config.toml
n_layer = 8
d_model = 128
n_experts = 64
experts_per_token = 2
d_expert = 48
d_shared_expert = 64
activation = "reglu"
moe_layers = [1, 3, 5, 7]
router_score = "softmax"
normalize_top_k = true
routed_scale = 1.5
balance_loss = 0.00898
balance_bias = false
router_noise = 0.05
router_bias = true
init_std_router = 0.0122
lr_router = 0.00171
n_head = 2
n_kv_head = 2
head_dim = 64
vocab_size = 1672
norm = "rmsnorm"
norm_place = "pre"
norm_eps = 1e-06
positions = "rope"
rope_base = 10000.0
rope_fraction = 1.0
qk_norm = false
attn_scale = 0.125
tie_embeddings = false
parallel_block = false
init = "normal"
init_std_qkv = 0.0655
init_std_o = 0.0655
init_std_up = 0.0655
init_std_down = 0.0
optimizer = "adamw"
lr = 0.00309
beta1 = 0.9
beta2 = 0.95
weight_decay = 0.24
lr_head = 0.015
warmup_steps = 298
schedule = "wsd"
decay_fraction = 0.927
decay_shape = "linear"
final_lr_fraction = 0.05
batch_tokens = 131072
seq_len = 1024
doc_mask = true
z_loss = 1e-05
train_tokens = 421200000
steps = 3214
dataset = "wikipedia_en"
Below are experts of layer 3 (counted from 0) of a mixture-of-experts language model. Rows are named router (the router's row for the expert), down (a neuron's output weights, with its number) and show model dimensions 0-127. Each number is 500 + 40 x the weight over its row's rms, rounded and kept within 0 to 999. Numbers have three digits each.
After each expert's rows: a language model's description of what the expert responds to. This comes from a sample of Wikipedia text that the model never trained on.

# expert 3
router:569504461464487454466575486498472532537525574547427514496512461509500536461484529477425480501489493455524471544499515542484464462567544462597483497453458432511525519563484522483562470509532485445487535446545512494508450439555519483534473577551520474456547510437506516499437440500502556482528423433474462457540486421511501510427538445530500540384493487529552536467502476499511460492539
down0:559548443434464495506487433598542474494409517511561524572514513463511514531492450521556489494472517535521436467576538544563508496594559557509451533500513508551412447500425503485548450499451504552492516549517466477513481444523467536515587514522508534483519496567432518470456476458516536475474433513519460523492473537501508525562469557480437546457483467545532513540500510496461458531487
Mid-word pieces like ant in quantum, quantity and ite in quite, plus closing braces and parentheses in tables and LaTeX markup.

# expert 25
router:453493512438450475485554545517531519550445467493496436491558520529564480506458466513446580496435510547510558540497465491459460445486552575470406512571503447494495449489521461492530489461420497491494503468496443509470445475442527494506480540457541542492475563540481406503502415454564454444524493458445452502518495510516463552485562564447527503487437528493490542534515464495502507589484
down0:491566484586569473474479558504468491487531538507504429446494516484520485472490538561434506516447441529490520492564540452551499418613463569533496584489567547510500443449507540547459509546548532542530519547432501542434495465524489540554577517477429520468433455523486539459473512467518469541563565479466440506479525529489463502547490492477513506506472534517508528542538534500455516491549
Single capital letters inside acronyms and codes or starting a capitalised word, such as CDC, TDC, COVID, ISBN.

# expert 58
router:476564570495463530534547403556445570534503487468495486562547501515510473539506580456535490535459571493554513458450459534482549574490428511514486474469527499493549466466543513521468496530464449554559547438484528453459541506501536507417489429452481470465462481463440508528578531529476439561476511518564507467489531449501461491521582523534569528491502551526486526520536531469527540461456
down0:531481494497580414515506509429475476559486521467422530512526532470507469536515508534456579459525463461407598470507477496512488478535534546541503509535500536482460502449470496536500526531483529537503515457520580553543524549526499550507479560416476522455497469481553506512522419547509551559483507487528523527530496465550480594458520520558505514433496425501502546481437467416490469484408
Digits in table stat cells, month names after day numbers, and words like years or place after numbers, as in 65 years, 7 September.

# expert 0
router:438517495530424467490493538441482453454469475519530522483416503516509599548464461525568459561423437519511524475496411532469518451500488546471543583516492471527497468519480463480504545455439546470501482472508500540487624458463478498432466515544453532585507537548488439479432438509531519540464415510434525516450488488513493522529524494476456489450529477481446505514550506487468501461519
down0:526522512443501442503560465492532499529537472504467473501492515530436431497472452448495458532453503574470539465535505524439431537449546452549448505486503497491461483542507546522477460507531574480509528472485534499514570416517554470527478464402535363528590457483464470581505616473542457465471489538493468470484520501506525517497472488489518542516539462421508531487455529487513491553483
Single-letter word starts, mostly W, F, B, w, f, k, opening words or names, as in w|heel, W|rekin, B|rown, with.

# expert 20
router:593455597457538542522518505491516477549527484418541477543540499505478477508522531516546478552525455456530414504580501497490462429477531506475570489489481500543486521491570504526471544452482571504427463509499498502566484495535462520545472495514552393460484531510561476531453539538521501555504436551446531500518494550454485496471558556503450546469561465513491497553430552511537551436471
down1:530567470438521464514453516431542496515468529426438437463485494488458535504511498548473546513511514509454498403504472460519464504412561474529556439546467541466446494496524555466529489451517533500507523444548452522540489505505479473534569428526440530544509497490579474463579543546472479446487469461411503507431545567494433533486514570476463462501498513507516572523561471534529451501506
Word-final pieces completing English words, such as transfer-red, compet-ed, cris-is, performan-ce, plus whole words called, named, along.

# expert 60
router:424476484450532515472466479521471507465522517497512547538517465507478474511481481504503505426450488428457529498492450477517591450505522521475458510490542503448464439543504457510461551473511483608525366454514459578474560557473460456453483502491550571579469521523506521543438503535469472520549489549569502475531500441537542586467525530506488586495530483537443460515524498497539517550469
down0:534558486498489567456508486570507480531527561468471488562495530510427503540425560484519465536527504493528455573530470537437577503464567496487508512532420449490500495429504545510471422528496517519508363477451478491557566533519540484473501537513483550492485512511472467559521514500478466445452445492491518544553461493547525457532419484536484495506525508514482472552482584505531460501610
Individual digits and short number pieces in years, season ranges, scores and table values, as in 1993–94, 2002, 6–3.

# expert 27
router:534456507531473494531448509546496492519555491539531557467476444556409529467530569458534481491521553528532528467522446505486461408525455456507490482531487519546526472543449487553458567458487494464408520456557514500550523486462568509527523538433540448578506554494522411450483496512462455554507572532547564524492526512498477496501468519515474506477517515579511555574573455535537506572521
down8:534520561421488523471456458500539555586509536529468539524502491476476519491508538464444522441546454545537509498548430471494454485432524513514538515460480501505526465487425467522479462528480481517469492466563503600465521473571502518462527411531537530448460501518405527525548563531437520516471517517487490469427564567469476503506478522501508538492426502579555552532459560567554457509465
Word-final pieces, mostly ing, also eng in length, resent in represented, percent signs, and words like only and less.

# expert 33
router:529499453456510513521512511575549520518493472498509441596524539447474522544563534483414480507531495478489515488496509490497493423568474519566459487497474541565559530561536508483495512554528512515488508516537487486498503510530542475509521507463609493560518493464512455444492497548465571544505465429486549564464505534555561573458479486509434509546560541375439566507487500487522470559552
down1:517542506508506466496467503504561449477445498490441423438472438497486450448488524513488459526497484453516524510430509451591532502563481456428521514510443543490520431521467517452530499489509547576558545499543453506490537507453471486520484514549480516528519484475540451485499483474607425463524395471510510468436446570482540482487560467473423433529507551494528453474557457430498468489540
Stem-completing suffixes such as ed, ent, ated, ized in killed, shipped, launched, contingent, usually followed by to, by or in.

# expert 31
router:572508478439539534509523553454508518390595457585516473511541476504547522452458506450444504495539498444507519518502478401483489485548554510517583530526476562514485499489495505472528471522516472564541464487482405519510490489477511436492523557475512471513493483477541521524491425537438486490476432492457566541478515407520459487447522470568565541589488513481467476511443537499509566501502
down1:454525483485520492459590528503545526477507506483438460475451457536449454528553462420497500466557552453502550519465493433503569489540577565519515467471481489528506531482486425411493506469532486514541574570523488499519466460480460465566466428505509487604478498574522489559492527501455504497519525535460549494436447510526483491507526493505499541407590535459559489492454523492482520483575
Final vowel pieces a, ia, an, o of place and personal names, such as Meghalaya, Surabaya, Michigan, Iowa.